Below are experts of layer 3 (counted from 0) of a mixture-of-experts language model. Rows are named router (the router's row for the expert), gate (a neuron's input weights, with its number), up (a neuron's input weights, with its number), down (a neuron's output weights, with its number) and show model dimensions 0-79. Each number is 500 + 25 x the weight over its row's rms, rounded and kept within 0 to 999. Numbers have three digits each.
After each expert's rows: "comes before" lists some tokens at least twice as common just after its tokens as in all text; "gets" lists some tokens that make up at least twice as much of what it gets as of all text. This comes from a sample of Wikipedia text that the model never trained on. Tokens count by the router's weight.

# expert 43
router:545502522521493482516487550546563451489524485552543478478490503498512520471510512474509543492556496535487490465452473511511523538459516494501490528529536458492520505508477499511519478488528530495507502489475445482509503495464486468509523458
gate2:536505506491539444503494460513503517494496500517517476494554511436475478484471485522517513534526537493499507511494510455497504539500484541479492499484502534486490490498495491544516517557489503504480510497499504495544508513500489480482502463
up2:450509534500479563486519533511471460459508520479515501479539487570456485501489515458489495513501465451507483457513479494475482506534489470522498507505462492503510482452515476487483516474515516526543515489507483513447480470508507506492470552
down2:520493512539516499548512461482515534460506513525496489486503517511491488473487518471454515523497492512498515529476526456492495541520491562474499468530493483503512509496534523569528551482486544482528526501471552485522499435422522420518500503
gate3:528452489515494481521487452536521498567508485499511447517515536497530527509544464507498540499531500482490481513473512509504488527498481473527467547509508501467492451451469505483557473476510556477518526526467516536478511458513505514535508500
up3:543521459513491464520524491436538511536511448495515471510491530507490496487569477509481564509500530522513528520514492505532447495503506535483504545532522513514469492485484491513506467504512510447503517519502522492518515454489494533494503516
down3:496467497479449483483517486481521497496479460461514512498527497490551442521530511522540514544524486545494509479524552501482535542498498529498499484501506470495464529472458479484530496529505516531501522506450471483505534495458504515544484539
gate4:500509511480454489551504505486502492487494535496549504476491519511505512531511513465504490484494542530516503488495475524483528500479518493528473486523530490512486498478488505498474511511468557470542533499450467529497502461524501500471471484
up4:516514461491546548457489473510483482501497467541516491514510520436521497520474457545484472520500518458507509516536487505520490492501504535436513493508483520501489474483504532526490520517526492478460472512558515496486510536481482496520524511
down4:487525459520470519456454487468437474516448510527528511488500547505480473528474479518490489504463473452528500493526502471453484452506523479527513491513490509523524524503446534494483533491468499497489533476502473468520473457485462521521521500
comes before: "0", "9", "8", "5", "6", "7"
gets: "1", "2", "3", "4", "5", "6"

# expert 149
router:527506523540482515518486553501558483500514501489557509493491518504520521488492485423488510466519484493499490480491495489527503527514534463515501513487521479504527555501514515498483493454487548457510462456486496495492521460455511520523517492
gate0:521450479530493501509495504518512463492525518493472551503526503456495510518533478495535532498502482536545500484506517493498474493507511480502554481482513472470492543531508511444515488511512476511481449499482502499494485481497448524519535500
up0:483518492488501528452518415511437480530478497523514487483466527568523516502499505512501532514459455466483472506510517514510527509494501527509498510468492480469507518484493496496502532520497463464481509493480465510503559470491495465510499509
down0:483520492532468567538471530529537445471484519508485490503468482520497491496492532493484515466504491499536500482522522501433509545509460511507517509492508522495517479524452487479445472500495458461525508529495480497517487505462492492508515516
gate1:468540470516491494473455510452497537534535535512503504531494560505515449556527531463494509535479515498510502474539560483517519520504496514512481515507521460556511517501497512518482526529484510489481484513521512481485525493521452502502520493
up1:503462538506517477496565491510523493484502502524531485500526508499494478512511478488514518541509485524591506522524518471487486511478512514513550471470524484522494489519544519502454502486439453537512549515474529508481519510472512477503476454
down1:489522503476457473481499510514501548508465515534546510500527471528466509540470540476507482498448486499509514485490492475507504492529504448504507484513547465474497504492509499465502542493495465483507457470537511486475522486469491485477493521
gate2:508483509482491505510476503493530496494471478480489535471527447530524467492490469490474502510475510509501524488475538487528533490491518490476500463526480558494494496506496493467511490504468538472479507476532534472526510460522517493544494545
up2:513473479485487499525522520491528495513447486488503535494449485485477494519498477470478498523500518437468538496450520527495510503493472481523491500499464511484522514553484544462486469537489498485496475463543526503524473492508489488530485501
down2:510531472512562521501497513519489505565491501484482492516481495499521499522527553538494480503537558506527500474503517461517508480538501520462511509486539510501496497482503503504450485483511488501456467529499533557457525511507509523539509463
comes before: "9", "0", " |", "8", "5", "6"
gets: "1", "2", "and", "0", "ick", "cent"

# expert 32
router:540502513524488499491484562547510482493505520526535478464543481497535516484530507471499496482526546505486474450483462494566522531485505505511514544521524462509510517479490484476534474485507537512508497484523446467467491465527488474521535472
gate2:458511528540544466519483453483525467479506500522546489516500518522532481557478526504474512472520540488534525502495518490495504542469501471520469522506516503439491510511477464507505490519498491507488485484446463453498505529456512506472501486
up2:523512478496514480492463533491521507497495532513512461488489543524522472481548477516448496463483478496480510515479504528482477513492459488495433466463525495505481495545457444529548470545483518468522459492490501507562525518483498488485503483
down2:525513496490482516527502484516483516516482483482496470509504512493519526517491512519558476496503544524475489509475474518480566513494512486492452494515505473493492499501473449488516469472530471487497496493520494525539517501512507496505524489
gate3:499522530529492483494500487513514481489485531525491481523582492488526517486546489480508524504547505493516525486542533534473513518516492497534501551539522510517488516482504494487478497476473538505506502528501473495455494479487469509505499480
up3:478440509483502545517489466478493503528500471522491485481481507551477487520502508492527478531445485543473446488494486447504476477498530499463522441455510462486497503509533499476504530556512475515499488507512532514551493493480509508523511543
down3:472476484518508490519471501534534481503495518558542499465543550490517467484501486470477481495509514494505518500471567481510498501506513558517542517510512509522505497510513540489497471469511534461554491504469522489476525495494478512508533521
gate4:489550500478439525546472489521538500486495492485495546494462521507485507497454522511563497464459486504486510548519505492475493505533492529450511463530497497522491498467508538500491491498504494517491487525491528528516525500505511507537490483
up4:509501480518518519519435492504504487490513487535479514503486461534480507474512470480537522508500485499466507531527500460489495468504500511472498487484491482510457489496533525532452485509523516548477468497486541510467478508465493441474472503
down4:516510511476460568477523509484485524523458487485506492545494526538515511491483491509572532482537518493566470527509485523494508463510461459540500503499493496485504513470488517459511534538505540482484497441489502434460480494489517527539546471
comes before: "0", "9", "8", "5", "7", "6"
gets: "1", "2", "3", "4", "5", "6"

# expert 189
router:489498514547516490541496494528522472502533530521537487508522511501501512496492482475473526497498510512512493505516488491528482505494512478501500551526553500485523498499479489486527465501500553488498499449467461440477483454509491503503480423
gate0:486557530559507512501538484534511458519511490517521447538490505505488513509465524464482509513506519491481548501472468514516559482503497514502490544477526520473551532502477506529520469531486505496463498492504469506503499508510536533512501488
up0:502484504469503521492465489479493523462511501533485536470495481452470498504537486498509484502501484483488497472525511472513477524529522493479493476480480489511461478492502510537492496480545445503539528514489507522524513539569499462491471511
down0:475527514573534480503533403544509490535480481487458505539501450519539502520483480462498534498543477470479500531487488512473525522496514528512487554483510483471515519520496509488456460496480512497466490529469451492545531503520517502480505486
gate1:484522482491516515488505440486507485518499487503470510528537532528500493527499526508485480479483465467482523491474496508515459484487498464497473575506454533440489501478487506501535493481511493473494523537470491459519510474575492482514484518
up1:487512472503495514495542445484485485497504469522492486498512525478511511503528517461467512491480533484492535512496526519482477493458519483499480526528495495494476484470469507525529468521533525498505475514462468465534454511556510479563507483
down1:490503483531555477534525456482488534550470515529511530492522507523508489510493472494489512512554504511510525527465516534486472480475482471483479485508457509512482492531468476504533503490518518453520466516475467480486473479476500497512534480
gate2:508494550522501524507512482485512523501511524488489509490492474524487490514508483492500482469508518521460485499488464497503510471502533489509533574422522546503508500531486489550543447496492551512492502514551509511499509515528503489487481507
up2:495455489533494493489506489533467536484541536488516465507534479488549494523518489507481505499501474542478476508507460496528509466501493536538531547444505506454534535531496524503516550474487522506482497515510529471492475516497471517506500471
down2:493488501438483487495512547477481490519525515495492514489453515515528510462519499446510498519504465493517514500493514468511468534499496491477495491495500527547506508440540516496445542496475486535492539550493474468526501460510471501484477493
comes before: "==", "The", "===", "In", "-", "="
gets: "\n", "-", "==", "===", "|", "="

# expert 135
router:514536541548476499518517543514478459490561516563515487462533511491487518518491496490507518503514516480516485463473523500505514471478485515515467552510511484545545484509489492485496469448516524479491515477483483520499477473489455496478502460
gate0:468470462522535545509509547491541482495521464549465489514472486490494562495487490519522505531487514479545486528470495523492474507481511490502496523524524502514495487530489470474509488518522492472553502498466496518514502487507503482502526526
up0:513520496490475491514515494456490487511462551494506481498472479543478481501531464493498470476540488539493494483464488508532528462478500484458505462473517516491469528510520487494496491489488506503494474467567503520485542500511538543468492512
down0:484479472503511528530552546443513475488487470520530533500485492491481515499484464524508526494530508504512509475494491505465474501503527477481543506500509437513482525455461505478498498488517515523497498492479483481489500504500537521521497522
gate1:489522532506523498499492504541520479540490497495487502474516493530487550526479524485476519478536472462502523498481465493503480502505481503528512517447556500485533484503501487475516515494522500547494474453487472548530470515514478462484467492
up1:546549516520487506502480466493507512484531519480488498479535532512546509463450488455538512527504495504522456506489501483456540513505464490514451522535482466537510482545467472506494513505482519512461507460483437461504459498492467503428512490
down1:516472511500502506458494470497487490514537477465495522487545519485494487496467504512485512509562497455520517463474536453475508530485464518492449536480477498525464513502479492538473535465487486526488515487493514533510534458523468499467506503
gate2:484556493494499481514507470508513506472532505512458488471536542478463491483501523555484515508565490537479494508461510492536527494501475505525496470478485467516528557495534488446505467492502529534514490505495497500500516519502506524466491516
up2:515500490507477519506552512529487500487520475530501556517437489476456552506553489503494522527448524465493478506505515526497545525468507529487489492491494506523484483466489484499453485500484537499558476525522490501523565536481484543511473513
down2:502500504483527521522462473499525522537533469477483452476540536526541498497485550511526498470508492510503480481490530508529469531486453498543489502524518455495514497511467511462518529450493459466523496518507460544538474473490491541520508505
comes before: "-", "|", "\n", "The", "|---|---|---|---", "In"
gets: "\n", "|---|---|---|---", "===", "|---|---|---|---|", "|---|---|---|", "|---|---|---|---|---|---|"

# expert 6
router:486482506535519472543491503504522469531491563514582465473505533478522509520458460462466470482475508548527478495520480483511504487509502488494498518480517455497515528508521468506475486481492508473521503493459496508487491465505473534497500465
gate13:488479503481464528537497542507518570508505467542483477451465531495487497477470475534484480509494498542522473535518491501509481497524511485498521497513538496491476514458506498526478496514516514515500527515484540521538527483485453508526475473
up13:477495524488449498526483523466497510540517500492515491522481533472463487523483482502457521496519462491529488492541524516511471519527517509471492500532569485484530516488470533431436520477524510489507550487493510536498523510525477483487493498
down13:523503516516534529487468498468562489486498486534505528516483541510468501530478528543482518491545518516513488509495506509495478524508499546545448451446510500537496508533480496524542523494488471494510469505522516482511496501520494484487510532
gate14:518515453505462499508493547481539533470466527509489518490483475489516499500541487523475495557505495496520452508524486490522493491510492489489504480471473493461483482450527466496503463512499487550517493517481469487564468495499506495528500471
up14:500540483491497512504492482487511478491505509511448512497470480506450482499506465489501475556457495527491466480491552494504474466498551545469503504481456546520544435517508510500472469505450472535502502500479507500528533482505500446527477448
down14:516525494492504498464500481540515520441495506500558478494468463493518491541491498508515495465540493535509554491489490555499491516473484536530483524492520495456476528499525471506462493529548483510467480523504484467508495503522508507508570488
gate15:479436478481527491514476486497510479501463524505509515523489537505535494480518514467520489482497470479482501517500480497499523474493535541519530535511528523527539483532490487495513496479481505473451499518456487497435492494510493523463488491
up15:526468452517517483507459513456499468548467553507515514464505517512502486513491511477499474466478480487511497509522504483477489482485513497496495563502533538549442500517477511516483509510510521487471538483481472491465491517509506533479479495
down15:530494476504469484496506552493502515461485471492474495504495526491444494505497519501481479490482495510504520490499472518528534472489507526465509461466471493513522547497491500487476553510477509486504531486547468496539515512520494454492534566
comes before: " ", "N", "C", "E", "W", " mi"
gets: "°", " V", " U", " November", " March", " October"

# expert 122
router:508474476534482504558495515539579460513527524538577484479503548458472476514485493478452513493493528543490493496496509494498503508496489501508485527521557468494539502512527492512492522482531528475505496487460483503504518456502501544490463472
gate0:530455474520533485504520526507519485485487522494523531520488502506484418468469477488510499487477551492520536483502535520502507469498513508513521518498520508496533481513501508533554505466523496476484514507473502499581498502503522506472486484
up0:505483504497486496481505498530482497466521524494500505514508462501434465468517507490501493545544470476539489473482465501503471483489549523495523541536512488536500541487493468468491485508519530520499487509513533502538423478491499486528530499
down0:511499499491506465454454523495515498505488454491516504524485488497443509527510484514468525544536500452500536514469502507456511505494486499487514536483492513433455507494544506538500490544518474477481456492494526480478510517507531508481461481
gate1:498534538513533479497460468538466487522480523488538476469507524501526477483477478493518497485500525525440485490535494503545473560545513489444519519479515518530509509485487527497495515488537530471532487500541526498493479468468489549513488504
up1:520527532485476505488476481506484513505495513511470472516531503499522513454417515513545463468497495526443502513499492528504498502557500498513488475477548543518458472493525515489546475472441458493502566496528503498520455526456489542522501476
down1:519464473455495503506507481496518544522469487526492478501474489495536488501499478491510495513513475507481525482512473508472506539470487515505477507512448535551493517475573545510510531493490524470479469500520489521506458563453479527504467533
gate2:468473495504498506544524483486455507501530469533523478475524499493481533471545465457469520553528484511528529489487492464481559522507499493479442498483494540464556509508531510516467530493470455511508526495507498491503510483538497514495543492
up2:501533485524531488475449475478484459511472505486472521552508490455521491498486518503551510495482495522511498496465520499507456485488524477472506488496482443529482507491518537495490462510579507499475478485492495526495518460503519487551479499
down2:502478500502497492535458427481474428497484492503492473503470513513479527510495553505457479488483511511486537527540530486491500494482531529521530519459514518472544496527452498494471482503487508511491506473462461499504471528471494542521533497
comes before: " ", "2", "1", "==", "===", "The"
gets: " ", " h", "\n", "0", " May", "9"